{"n_layer": 13, "n_experts": 128, "groups_per_token": 2, "lr_router": 0.000843, "norm_eps": 1e-06, "steps": 8159}
Below are experts of layer 6 (counted from 0) of a mixture-of-experts language model. Rows are named router (the router's row for the expert), gate (a neuron's input weights, with its number), up (a neuron's input weights, with its number) and show model dimensions 0-255. Each number is 128 + 32 x the weight over its row's rms, rounded and kept within 0 to 255. Numbers have three digits each.
After each expert's rows: "gets" lists some tokens that make up at least twice as much of what it gets as of all text; "mostly gets" lists some tokens that are sent to it at least half of the time. This comes from a sample of Wikipedia text that the model never trained on. Tokens count by the router's weight.

# expert 20
router:121125109152122070105085135143160146182079121122194094117151114092181106112149142242104149115069106141125135118108135103159120187068112124146152159132117105163109162103100115124104120120130145120171111032135159121113114138154180075133151137159116164192082136144119115130160153147147151185084139139150158166112143097156136090133159158154242123123114156133158115143145176112162121124025186097128119173134128150108115088147138077139132203122156155136133088098088195110143090122111129102147151087195114133143112063079121102127140151098048095145108084090146122142109113115161112113118106176124099126077114132068029146098134112140122129093096099108153133180207097163138119114090118119147135079081089178145115150150122127110126172113155114162141137094136129166129108188117091
gate0:121102065179097107112129165143134151172129127151173145128144130083147158111158095153116198118116106113107138181123147145101165160135166212145097153133147134143150048165067109153094171094127123120181159095193167148156134090182136099091141142179114149184106105121145080120141113162141132129127142128203084178119164100089135097180126133139182127169153153088186104108081172089140146099064181147135103148073169118167137072144121122115153110123145151125133094114098127105139177146089125086175118129133121118108116088101076143135172211104106112104080086072136141119111065155202157062151126077135162102113150082084120153137122155091170157136138083128107136127147091099130062134080102162132097127102140161092086099128164143135162107150125135156216146101165131145156172137049140
up0:200103153197127128091138147121139149130132098168159085130180135118152125143153135222107126105154159114121146113143158101064142112179174145119134157164139080192212054135124120178089114116139091160184163089124143140137114068125141077089094158146143114156095085119171083142158111140127154149117095096186133167070115086038156144135127111129159157120151153117136123110056081093156071108073095175133129088117137149181105097143104132194178101074101091121101081082098152108126152122165158115198164088145128132105167092113110099127130168137095059110129100109200150144142095112156145097149128089139130137124139085101150133155107134062175209122096119096124167099146065118140064104126125109163099141126129158132145112138138081079155121155080125142179130128139146159108146133086142
gets: "ed", "ing", "s", "es", "ts", "ings"
mostly gets: "ings", "ched", "ing", "yle", "ized"

# expert 75
router:114093112155118069090097153132173124151154151101197161142144084188103087075138138160090107100103091087157117128089144109154134167082094136128115135107128118169148155057122112129133103096175058078115096067115155122075085132148113113064094096133120147142088149112120106166192155138127122115097145096115117118128060101139152117128133129111255141145109103092132161127142165102166134198120165089138116131098118166106171088153173128094137160159117170115153080124134208148150135140097112118148154145177156122071126079096138153149092148151046148149112110130112093168093097110180139132145100170112123096076129138081046066125083101125139139194167125107181158108179165143154101131119129158160182112100103200143111101115141123123112132109147117131142121134121106173126125199098085
gate0:176104156098102125126130144063104163151084132128142076169138121162114099126105150127133155187172117096144098133138120075085102126138167131142088057150133162093072178152109106104112171040099136137096137186103131119126146126096135077151145133098142178093163089121125129118144107125133175108106063134170168130094077162138184143092176204174182147114121103102177166071129160146113115164159126136134120094148117104104129152114132112144079070054078092153154132131074084083143168143112107142117059127121179195128147146124146121097119110092127128122174137220191127059126098123127117130122136114140137114083171134123121097153152150048119101104168158167156113164099108180137166118081100118148133168177196146134119105107088109215072160129138145146076157080129086092131114137110133
up0:148114126072168095107186147164148177161098118175125181146161131069119124181110160083130107134112096089141113087079143098094151163078133132097118058117110137140124117183083126151082083137154086110111130110163155099108045115051141090143107110160159136130150115226105138089177159191083157102118119072115119093183126126087085118134120142155145132096120096129091165141131088074111124141153097174162132131109111137150170116145199147100122121065114136126175109102158106100151159182100143140102133176120094147126160114128158171160147091158152069052128143133133173109127099090144128143076083161143144124052116095185163108122097109130105137183137135165139160152096163084164100153136163130186105144097156189123104115079130106176089158133171153142169092121083070176186152126150133
gets: " the", " after", " a", " when", " before", " during"
mostly gets: " After", " before", " until", " when", " during", " after"

# expert 55
router:058104142140110089111075142149139154168165150127197112127128125143116110085117137095105161110083113118186102144081125126194147195084139114114165204141127108145133153112138133136156061120112129126147149073124160137104127124170121144112091116136130123213059152125133134166153125144145121114160123100126056135106148101171123128126123127098228165139132155151120068104129142125118076198084201117108111158143116153140137116124130074094126147128155208120109092092133135128145151163114121123155165126173156172154104068094126121121066124132089102154122087125134091122118046139102167073140122171142113087084185136074000127113143148127169106143125156125213136149189121119128119123122116154137088128109125086176148070108152142120169119106210120109132080122111129174132127181101089
gate0:162144083102123078132185139190139087207127128108097181118151136124170168115074118133129126157118126165075153196144127107179108093131132139109161138099134139137165134143120083112145154163123205139146127086123039113134097153138140139103126154128155144126124090130096101131129096113122111123080182111204138159099077122153184161100168126142171088130092133087121133140176173126139204150158147171104095180176114146071100156191142175061071139114141151102139125100115130159076093125122137113154092109121177185142143129105103061062114085159090105142138102094115137104160113121143086144154120142087144102065133096104095119140055105169107127072129117102079140148123142111070108222081178132136147160092169141082183128048149117156129099090155124178135149130126090144127157117149091
up0:114139106092112094131144102136100100193132088102111156123135122154079145103115176113168114121061124117124143119145105082206076098148147145075137191121143126135162126122130131110128123207104116142174154092087099109119105161151119164118104098124119218165096011148116091095177129165143077090139081098130124211112119128108132101115164190142119132109102148182070095111158179104080171171092174123126133124118080146156154137180148129071077147146169151153147173130108145102107127143099129095145053138081192146160097102156171149134136160092145124130127113082107111148171115110081094137154126128124144141073137180140107112112112109111088104148154162170109124057143183142137062218075147127162135185117140117110150139107119134116103159100192167123120206118089103149126149132146154
gets: " f", " F", " l", "F", " cont", " def"
mostly gets: " f", " l", " F", " cont", " fin", " ag"

# expert 31
router:117119139181083056063109167106166138133132160133198125152156111162120087091146175134118126128087131109131124158094153120153148162074137109118146181137104112162110141064102112122101079113157126101154126073132152122120090140126135100082068103179095183159054174144114137134114107120168110126119152132151170140101127111145160115120141156136191105115145172141152122146115179097138133169047212038120124114133159125101141105123114077169104183156139187117124129137123160167168146142111145121153174111202133149124121084055127133162115137114138104175132104117121104152094209119096145045128130141094107173090084149103060105104098132130159132129168101137187146099161136141083143147094090163102125008113127129126113130121202129134055150099101112161133157136150125115110102185108069
gate0:097171137135142146096168133094140152162136160078107158203131060121171165169122148109109061118124140203133132182158119100128154085109166190139137113195133121129158120125180102138144173104108149170119146101116051166075055123055117132162063145135088138089086120121130190112193149173114145123106119185204111223142136143125154119087136116121163077129086121108134102177116075165106128155091128141150163124109118120140164152154134182130102116108116163147076171142144139175099195096144125100148146131117141108127130107073124107166144147141115125131083117082153079115110151155142097116158105164114184151068138140106093133154049148118114102102117131073127099121131137099107111163092151098215156130145103112143103119156090123137082114109118162168137110146092111113100120220205113
up0:097098165122138151159077107159161089119164111194107156124101169150075102092142064172128132088148168086083141097098113141134107164186132141090125150137107116157122153167122168093148099163161061110119160076185179153152196112164122107083123104132119131155165159131117154137141113082161132101155113084121179084080113172158066160096054086139102127053191157154180150106131183126110121092140072116101107112155153146138104130084156148119178125138099093130092121103105105080145121114135133124150087133120112169116170121194146137089075167098118123127163127160115120165075138113101133181065211087201096090170129102142130111096171064129105152141097134200145123123077107117160086094134139147086090111137120090095108155118168144083179147155161133190088152108166166149133129088117137
gets: " A", "A", " O", "ak", " a", "S"
mostly gets: "ak", " A", " O", "A", " Mc", " Q"

# expert 23
router:147141135139148094022102152140158128161092161107166126150140115163142108125160180178128144131110141124184156150105155125191166162057136104093135164219114118176125162105102118159059132102179131111120069054136145119125123105144150156099128115127108176181067140113160137168100122065128136119143098148131101105118117127125124126162138125132186118120112080146130141189140176103114119155076168109131113141166101137121109132122135083028100187177098181158095059095124235137155151071123122112174096120225164132117118110075119129139080119127071144137126116126131080126090064133098112194136115136161134124059095137076060133117106121119140139127124119125178082145148127149104132123073116131103148101080127117122163104085183119119061143109077133147120130108134149139110120154090118
gate0:187139147167090141178192148128139120112124151179124085064176125132111150149104136189127150136166087127108098118097129141125189115048122105155131142184148112136144109134136074133098110187182133132117143128172154064092138163136173092122127194178189071104158095106125103146098116109101059170135149068136122120084111141142091119052113144120118099101147110068104093148147098088160106157125147115142074164133143134099110153188147129085116175190134129117127068205186102129044132070177164177155140124125183151114136111117164140143069135139102101160129138137186139125112107073138130132124111208115110135086084158141134138114139120106125118113113113100103127116113102149099147082081129203183140170119130134109152139126073116175102120058102121176102128114164092105181144160065113
up0:111135100091125102136128064113150141129116108092143138111128133165098118133136146157064138121116111137143138197146132071146125110150103123102122140172097135151129064096141151167114157136251216103133061122094098123130114163137071101179142093100123152119120109105175130101192109118081164122138131066096165173124127134102150111133162089176122155144087119131159141111124173177145093098143120116096075160188125139139165117087126123136080119127145130123060116090143114153149128153216066124092118144125170105099153147173148160110109123095092154110142169166066138156108100142128190126068151057178152157158099085098127140103092138126181144079065113137131111115108135144134105063066187071108051136148197139166142187099153142077168151156133081132114121113124145152060105144111119
gets: "e", "ie", "ale", " as", " including", "ne"
mostly gets: "e", " including", "ie", " named", "See", " called"

# expert 64
router:126109115179150068081075123113116131148179170134190128155142120111110102111185180206122154122073129077113161124055163137131169196100117111152122160124092115141135180113128085146112088112191131151150076072139162081145115167182137038099091117124083140081107142111150150150137117085160123147074123117124131121124089109120114109122156094132183122115084099158147048113130120057134129168113188073122138134168138144153121081133141074071099212144158180121125091130121214236149127136092113116155135119203162150139118060081127126126077129139102140132139094134131105131097082118129126093125128163157112122103153129129055128092149128146133156141182147132156153133133163110132115147104156171133140076119102131176134106110121148120117122076219130163123068119136138157123126145127095
gate0:084167087160177095071122094169129137129152076173117124142163126131127165122142164135134142103118174133077109119156044062142149141102147169107133134089146103205102101111134173158128120148106058154121106136125154125084144151156165099138145185133147138087140093168121136114086143144094079114139171166141159101076148130134167155112103141097149134130087083107144120116183148115183139085116155206157138124134136120098133107150046105116141177149091106089153130136129140116142164110104181143158177052148119158118138140211149083135120071133108124147163125117169124099128121108118158063114141156082123068154137115087102127136116083114083100147082144130101100156137115119185111156080132237155147086112050081156135165160131122159097212112134062145177180126053154167130154141113125
up0:070193150186104124147088089108118126060125034125146091119211070098147149097141112190082174099117153167158181086125120121092116152109137178145159136105140183142148157126089158135124134150134128172150123137149163134124127138127105131105103144126090157105152108132093070140102138094157160163109159145115223144094173191092067130140181122127144096119076141137131114121145137126103178096138146194169137103101144114120145108186118087122097182168083173124207154149073145105133144095159150138085118092125151114142174177099093078141124101138111072113117075141138153168118132108064153136101134146131094095137137189135150100099136115140116149144062164164155127160130096087197141103150130145125089108084141118157116140141076103107155106084156135090188193175162112080092167117132199
gets: ")", "\"", "),", ").", ");", "\","
mostly gets: ")", "\",", ");", "),", "]", "\""

# expert 18
router:104056136183163074105089143133157170121104185132209131127115124127078105078140159163104160118097106155161125161086140131177104186086123116120116155057131101156108136094123124160143097093149154101152101060127170134097140169137129157096104081138109180155107139092117163148163123142143112140128128165100154137106119079183156142131155119163212149114085136180144074137151125089153042111076168115124031142113152127121164079151127096096119174151158176134149077130111158142165130117090166106142139146218143157115109100039124111107175175130015139176153119117112109140113091167122110120123157177153107115091156145078032124099106128136141107155151131147202149116120114126096112141110136139115147080108100097113146137080176108116118143100132095133124111131142182127112141178124089
gate0:168125156148168145159117129096178148138099109087100142128086128087159150117194166171139055179073132124127108143108130202120190162118140125217073174064083149111137135126072161165145115118066127116147076096145169122152163097112139119136065127113115138117133077192093119119125133115115093124073094123128122076145089195226191109117138179124197120136134100173165155137154148120145064107082162107111158112093154110093163136107089145150150107159139146125152119129137156116039132128139154101077146150131170177150114118127152143153165133098099184117175191113135114101114096087151134132120163172071119098103171130122089096096109115111098131095062078160105079148110145189122179163130106164111125133107123084178142127136141104146129096193109091112112115069092125147152154125089127
up0:088083143134140141151097096084144122154129195121141147161098162133132198130167131132142108154114087144122171159110132099149093108098146079116129110074146070160150111110183107175165107126120114110103127116117055163087131169127164151107083118138190128145149109115126122106183173177106055143118145128159132092155156136102125149099133184111181107062134129160038100132135148152136124167133159203128139132105115160184125128109107125062212154159109123103096190160103102136072103093115151155170083139133127169125141135105176125174184119209052121157128138120114068110103126167094176116074140153104164201091074132147093110078095111184142131100137173096133147122085166108134149150132187132194115127125111130117148106084110136131086127191069116164071133140169105126184157124104130
gets: "ed", "ack", " up", " back", "old", " run"
mostly gets: " left", " small", " back", " run", " down", " led"

# expert 42
router:112109132112146126124093107110193131139084165131207134096136112120132109080132115188104131100073148191085143157095143112160159164074145134106165108086111143183108123096145119117111085100158092122117157080126195114108121153156165111088091116127085153191105134113110128156154166119126138135014097150158068142132117101154127135134143118151189165104084217147161028140177168126137152150078161123130114122125087129120136085141146033058122188179109182125145133147134202163177141080121144118172131131229144157138115068099130106098064143156087116124112114117123075145094186125121136127151096160112137124090101145136069087106103144124143138093156078149155124115128114098146132138081092176134152078109086076132129126136116145141088139103139136127106142126108174165127124184110116
gate0:116142106119085108128127171167059112102131128080148138131167108145179136087113176138143124067130181100227118164119142151154119143137092158102150113076060149058133159104191104184103152117088075160141146161117147140099170087180136085117133155084081210106099115070145056141087155129118085177114200128098111161053134098100128120091087125079099075140122155165135129126086134162119132146133142116163111141155119097093122104175120121115163167152139140088086114111120121176057176161094125145148140162123145121137132122115169118129162145135133114154073167148162155144058110140094114130104170121073111103104063110141120132107122145147129136145077184152086122072120104173078135202119129109117109144143157131158074155119133210112198107144186102161137131093114108162087118128143171
up0:151148152084131085140123109230231095130124149152091103063104091118176157116124068141153155105129153130111139077077117194106149086127120126101123123165174185169107119124119177108137140097143099082089139136083127094090136143110121088135205103105150130154141128136073078096095043163137112087128124137163200123091106193153141141134119133140110145206122141108135131101159066108114123152133129116129134126113150163068156185129131109160150153068101142119089127113149146134134086084138131136087098154135139097153103194161072140108130119134170199133108126117107159087154112088145127171107091160133193161119164118162147099092110096159142090129137102092096122139082177175149223112138147192126110157091147148138201155095119129125122091121133105127189095110079131097072137136076131
gets: "es", " Des", "ings", "ales", "5", "ater"
mostly gets: " Des", "es", "oints", " Will", " des", "ales"

# expert 43
router:130180131123134078127091144156140135160107166138229105131124102123144116068162118171111161105130164078148113193078101143206130142107128113113160200136121081143117137144125133143076072127153109137133089100121157122099102139089184068098136104128098163136108145088120106131136114171143142151054152130137108112166146079171170125109134136178227134151131187115164088109128100142126071140101201102080111174114126168117109124116135110100110163144145146099079119107138140191151145124106125117154124101220151128113123087052117128090037143113041127136136139158119104130045134169108156176107113172126102122090140149098031120092146136140137135140103078133150112166151132080134138134164108178138140090142120153106110108098125167098089121085187129146132109140105109198142109183094102
gate0:119136147114126029168092081108105066136175096099153140125131116173140078134088139175186107095109150100130157096112148169147135140162133079101117128185116132126123118140094178076123090174091125129074128109089137159183076148114131126161135164132096132099124105040146086169076106130158166151098114165108143123137207180200189146118148122165120160079092108140125154093160113164078109116122180136137127149160136162070085154134160139143116194122146103105174152165109128132115178079113133142131085115143158163145210150146089119115090123112127092188159127135173098073169111055121134160167087152140065090164120110129121135123105105129087119126127109104134101174110076134129119113088172095163066125133140159134165151193109086113140111156061176119175126071128136112072185136102130
up0:160183110113116198078100190091131169092105138177123147133121163112106127108170138102148121122141098087135121122175096097184087128142128142124102138119099130156179129082120100143136139155119098128195078134172098078146155129178107142106133023135131080148088125140130107076153163128119117109140117100124142165091115104064081099100115166103170131109101154087152139131120133148174169163126091138118120068161153099137155131070124150097120160143140183117130137136179166143080090164093023127180147090101154126128161078118089174145129141189145163119100129134106155121131117136173150079151106057143103182110114121145089186139133184141121184150178183161110188058128118195106177132167094103117176123079086099151146134084138169120171118144097092112107180150142177123142062133141179
gets: "ers", "als", "les", "ents", "ames", "ies"
mostly gets: "ames", " people", " members", "als", "ians", "ivers"

# expert 127
router:098137159142110074028089110130191124175116148125223132121117128122135089112164146141095163136096125169118103183079126103179128188062082131125117150120141092142100146080093120156102108127165106107129089067133163139117104132129165136087096115122083176158071193151123115145170133122165121101085123103100117167107127102142164089104097123128213134146127154163165119128147150142152132163040189095117130116179120150119091103126134108121102177194147176179146079108130139128152120125118125144151124106172144160122131074097155147116085137121091155142143102108145102112108130175150152089166113182141095103088142163074019155113082118109131135153141088150150166134174135100130120145071126175137147050096092155096169146102190174112112112094100149137143127154117106126143109227107070
gate0:113132141137099149140113142128100156157129127080163143125093132141108090144106124117118123076132188168094138108142116074139124164087134150114114153159108159170162201101082130141144113168135186142097189107159105108187121140066112146100069150159120177160107048087147125088172162137103119171143118194102093166088096122038108155123078081202133121090157127157124140160115077137206081116129155088097135106159156133134163144124201116117128111104088117074090088122122114184175166122130144128185057132150091177141101083099157099149106110177072123172150191133156107113084126164101115142134175132156121079106191142115125160120105126180053135155119118120069107102131162119147146117154123123197101096079117147141133159054165163126131169080099157141130132078131120173113132137103172
up0:182047148135104137126112147157178132084125102124055120160115184065149153109104142092137113128138101105157130164137152171120111127157123093160139076211097085081137163143160153076170124127084090118134104171113200134128161144138094164119160065087130099077181164172111148157023110107131146116143104100154149077119145159156161138135094168115110172171127115109123125103120129080142152100177042095170088153146091147114084131131149136121110135105130126107114120052164180111146150116118081170107152141110112107115167075152132113083134153130131105107130058169163098105097171079129135123107092103117154131149132160152172068196148116116191130110110150141144106123077107164119112122137197105107192105187132110077115129187129121134125093127178056182145155175071148103125120141143129
gets: " The", ",", "A", "The", " the", "\n"
mostly gets: " This", "The", " The"

# expert 57
router:107140104143126115120098097115192150175071131114169106129128121159145135086151146151107154139114163105173136153088133135181106137080122125148168176060127136135131173121101105147118088120183125105144078060130146129127118132127124153072048139125118133209010139130101112150139116097091124092144135116158160127111140149149122093146147159112231135114103103141169075099144165097172147163095173109132109140143114168127150140145137062073076167087164157108105052140081181124141131180101153126164128133178138137141118098042088108118127146139111096155145118135155081135084101168157116082086143165162137158072120146093058098103120128124160103148167136141182090163140126073104115146134161170121128037147097144138103153108192147121087162062129118134117091123142101223128145129123105
gate0:184118137136116151130115178167165141153142106126145101127159124102174189168168179113099219153160125116118094109117167113132122102106129111150071151132124185114153099152095121157098107104113160143122098047067140142109134073155113129149121106086137145167133104106093096171139150186131134101040157133149111150173155118142131135110015134163132092120123059127145124122117183126152163170140121151066143152101076112145094120131098117145062136114134142137127082144103094129115106141125050219098146111124083148189114081108170098167138123174139112146105154097140158151158120161135168140139132144140085132107108061144078146111094094093086155156154067087149079164131101127142179181048131173196127129115095118175182110126167145190140110092151125144066128157068110140119095123118149
up0:130147123148113112121154058161106105107136114140155161104115166120139091094142079129112147157073173128112190157096137172092077151061193149088184130100131091137123127112156169174164139125141125114115094145213100167154111165089136117109131141114133067142107111122111122062155096086139178127159161123112109159089125116129143084153152138127152055158140159098112118133147105044148132101112172104195102151109133138088208178209136059103167150116173111138210143029093110130115091159153167043085158145147089153189148131122122142107110150148117145140066076119142110111113152142142129156136094121099147122093118156098188120110087186150151162075130115118142107155123136099141107185142197141129153140127062113110173161128134076116155132120111071150122113107099176126103139119123078
gets: " \"", "-", "/", "\"", "'", " '"
mostly gets: " \"", " '", "/", "’", " song", "'"

# expert 121
router:105109123137172071091069182143131130143104114146208143122171122124136127072138106117088130082074128080124131163093118116177085214080116120131114155122117135162097148130161103125131126110127167100138086079155150118096136144105140059101109118128109133106055143144131132154141133176177068155140112123160160109166150070127098061147132129100243143114136122140160120148158141118152135139083169091105143134089099140091147123133081121137116183150133167122179076122102185157158132102140154118162179132234146147129142113026111129163133133149000124169117109124128108118146099138137130105118132130148112131125158152068018105087097173151132110117144123133151112143170140144118119128129116142118154042110102168118112156094187171125113108133124162119140117086111141151134149148082082
gate0:154140086073107089130085135095123066125126105180176078104132109091118074138142109090152158124161161131088158123090105124063166153107165030102127183150113149114118175032148123159159119097142173148125131119084123111147114187109068150117102144067133129137114120131171150167149113125135068100172126135110102138194111081122118134131090092068166071091149087163149158178121191193114168102090179099071114090086114103136150112096163150152084112157182119172146084174085160101138162128145135104048155145213144126105093140073135106109183104113041176122140122098096158146101142126141166142106114129110141078174109167136093166099133142083145136134157134129131051124096118138140145163096141099105139109169176146141118131108184112158101109138121120156130105155108095157117136131164121
up0:119141085081086117190050174128134132087112105105110097135144139097142073123115063126117149089118134200107139122143086111127183159132109106124097171123194113175131069124136113114075127066127100116086124143175134123080133132098141080180115160119158072159162148126143128179139130139116072191151151121160115103114172112138106102100142120101162079088168123109138166176187135129147136113077087110136131091082158088082120089133184162099097159150103117167137131179177158104122122123198131142090101163165143158146139226111089160140195120110087146105117112088115162114127131062153181169109066131090094149152111155045099160092149124141089152103105145119166158109093107144187137130130175190130191134152128103092146049110141081148128141162130182154124106165106121090161102144138140
gets: "ong", "ed", "end", "ip", "ign", "ir"
mostly gets: "ounced", "lished", "ong", "lish", "velop", "ceed"

# expert 11
router:094108124126102059091092180134117128140118137115156134134144115129121118073152139148112177157074135164112150131045127133168128170073142122134129163130124101131083180118119097114120125121162140140127101013098162103100104144172133124077069096148055108197113152081107144133161106113142156132114123139141094127154093073143118121122136124145192127119115153152154122128173176102177103167092187105079168136136118113120164090117161100114116196180118149126116097123114143206150117157147131119130165109178142168102117108046136180163119126108069126164133100151099109100118145144124147065147087127149142088080120122135005083087136147132160142134137062135142146108169105135095092157150102114160115099102117151173125090064160148107167153069146144124123077100116102180157113235114084
gate0:124108075139111099149174109116134078085154111072147093074103126140072131139129171093120146072196122100164176122148179069164101121106140111124112129106078105095137138134113155138102161144092154184130230080082159196162096156148099097168140131121092109090119128164112148143134147135143143132114111168147130102150099067137099153168165140152113154114096168112133108121062098102076109129126096117110129176153084096125136070041194124141158183128095122125091132116141133123217177157140102110128154145124163128102100140098134118199149161136144148101046158215146099116094140099125148130141075168105157204148148118146174178163120222146112105152109103123133089145167119095147162127140118110168113114103130170166108087174087189098086155142147126111123131159126122155191095144153148
up0:162141084093161078106127199162115118122123171125118134093144125132101063152152149165084142099165067071170114138144153110171104144087124065118111115129114100100137167104178183102128132123147136118156166131134115152139154139093117149084132081158156108157100170138115109193169092088095126162134081088078072127126101070145168158135121042180100118111134149130130136110122110107092186122094142098117143133171146180187142140079140048143162065147106162170126076146137181115119189102132074116113086166149128150042089104133110093112142152137125053102096094129164043181091115102137141131138146137149085111188154117130154174155118137136165135153088155135187169126166127096165126129101161088128099135158150136068119136063130118072142169055082115128181141119122135106119079094144114
gets: ".", " but", " and", ";", " where", "ough"
mostly gets: " but", " However", " where", "owever", " because", " while"

# expert 63
router:108177125119112064096073167135158134183139141144218126142148139121116103102134116180089158112115149127134159153123086140166193167089148121104134160006097157182152173100120127115078122121179091113099092016120143117106110141108153058113172097127098121077028128086145124159124152180154136179110140098147176131110101141116106125111146135097237130128136116133182081151139141140126095155075162108116169138173155134121121106116167102106118179142125186105143115133123191132165120089101158095154069130201135154136119066093152120090140128143048129144156064125157112145097156156121092123142130153142114127074143148069082137113130140158143092119158119107185138144115135116133117141170143148140151096112108131161153070124087198128147153097114113139106089140143125124122114141082099
gate0:151188148182142101143093137130085161126109162128111116122127208135140090120147144203182131146113113085115085203141055128130111172161177174155162143155084146153163144087123169138157105153112101125092144191129143171126145150101098101093141113074174157107162104099114102136098148130152110091125128081159115056109150158117100186175181140099122086128157085102144138129149176141085114073096171149139044140099082155164108064127132131124071142156113151105166110066133158114117098064120140091076100079132142133141171109067093115150130161117153158139182070102157141126206140160158121150167099121119139088121143127100087110102153101149097155097112144154137065163141151081133086094136102102129147130191118139102099189137121087094116205134123127152140106093102164199142136148069166
up0:077147125184068154157116139059117125133175147085149117085182140094103113147133141176137116078141090102138163148133129187148134106144141073145117101196074085105146073156157134078125149162171174163152100147157101114082134140115120122144119117088167101138129151103156135142191166145060187146132097104113127120096124110157183101157137168157123111162121148150118180090123172155095123059138141096075119151146107098150117109099146146089116118102052155143144140113073154101110121141120147095150114158117101146086169180206131088157155186153138128159097137151171131173172101119116129161098145075093115101168162154063142051196175033078167156095103121138107077144142131144092149115151080150133152126159127147102160102129102120146137096103085163170160126085191086135074127153081081
gets: "age", "ity", "ation", "ain", "ities", "ence"
mostly gets: "iety", "ality", "ature", "ociation", "ency", "ity"

# expert 123
router:124129108178111049135100153109140154174106135116203137145134149137147133091144147124146193137095126079163136123085101115170131176055119109146161126130114132145110128120107171127091104113156123111097058071136151132117120168167137132123007133142116147089018166138160108161116113165140136127080125122116152132115040097130127110085149133137169147110079140103178103125145181118146105133117202089113085143111096151096097120117136035116128144208137221122119077124157175099137135117097114095145123104193148154165121059081112148125145129114098148176139147157115104122080151176151139161175087132093131115119120167142094125091131108133124150153154087142169136154180127077143134126114135150118145094113097180157146163097213144114104163104137139144155105128142157065099124177093059
gate0:237161191142156080131162124072181089141112137160088112155099156084138114066087086187141095111134076117103141100096099096128193140126136163062151166133133151051122145132122151159152075129134100137156119123124122069153166067167157106093128114095125088118134177151153159151096124119112108117127142087177141143111150149132156110161116101211149093111148111111153055090132154189085125115108203121076129148140130101088141135096097107151090127181147175125149085149128126129118076126148072194169098085106127085135150177150087143158100144117141115106126092164131058160139113141121127104147143142149170113142141103142104150114115133128078119077141151169147173128128145146109132094068086217149108148147209147173121110104107078136205121060089131130131121104163132143146082124163117
up0:076214134152112053118079137094055147117142082131143145125150112168153139158092198110094088119147075160119102129173101173151130128092163054110125124128155120133075096099172150172119119139195190102136112113142124123146123110122087107139150154083132134180121108158105117225164072089124080121130110111142153142090112108082095035110144135102124111176123097166107142123174177157083193095113189154131140147105150113074111099111156185107154177130132156127216132082095119087149156077121111116133149169148179118131102164090129148128113159126110065116181116150149151122152186208079097090117157121168098110144119161136104130199106145082132151129101148097136162164112157077096106114134155094100142127138085112095149110153129151116174114097085136185100174142118099144144135160118146
gets: "-", ":", " -", "):", "|", "|---|---"
mostly gets: "-", "):", ":"

# expert 107
router:075095120167149104091096142156099127142176157135157152150108121131083116070155140184131145128097092154090170129075097146178112177050090119124121144192094081141124161110159143115123068111213111105148074035137178107128135116141114144102077096119162118179071154124120111152158165155136108162138133128151110138146095042103140112134136119136207116136133100121155099108135143114152107184087216129122129153109135155113125105119137100158126163163141193136108104116111216163157121124114120109189096113217142145155103082062172120136099132116116116156139111131132090106081096147137121114124124142149146085125135172136000078093115151128154102144140131146187149089178120082132143143108111158108159051110142146149122163084170158147144117101149123129109125112126123093133131175128048
gate0:193141104181063065122123108124099126079180121136107122104170091125128127115145095171088143160092093170135122104153142088120173126104153100075154043171134121152079122176126146118169078106143125170131122066126170135102160116102094108169068156102099169150103138173092051154086166130124113182139104113142055144094105079162166136148150133135140089118115109164158152108085138117155102123083170168068141145165136189108099135124140109199122121104099104108188127070104115146190069130158111156146112093129154137209102178051089108168074160118158066132145112088161110185101154166137102141112099109122165144173111165134109095135117085126131113118111122109162152178132143134154181155155085129132124148135161096110099178131173124139122148155137092132084162078102164061103071117121112
up0:090134121121141139118178132127179164136105110154127082115126192041160138123151134131158102107132150129151079162141184114112112092143088186125120198107113098104133085108105102146093075153067166131109064168128117191199091135180118147067158160143102126128149140069128190155128098179151132088112124129121158096140173156168098119111093115175130128116118137064094129148143157170106157141139098119132116080125090129153123108146069173124147145178163099160093127125132121138083164072133129157075146091119046081044144084171151127047176120112119150136170138091135166111176118074124162155102075085167127104096153103128207133173123163144124181129124125196165135099125134115127124118081195133145170111112123094098185083137098145114147111147120142142170134139151156173146117113096210
gets: ";", ",", " and", "–", ")", ");"
mostly gets: ";", ");", " Total"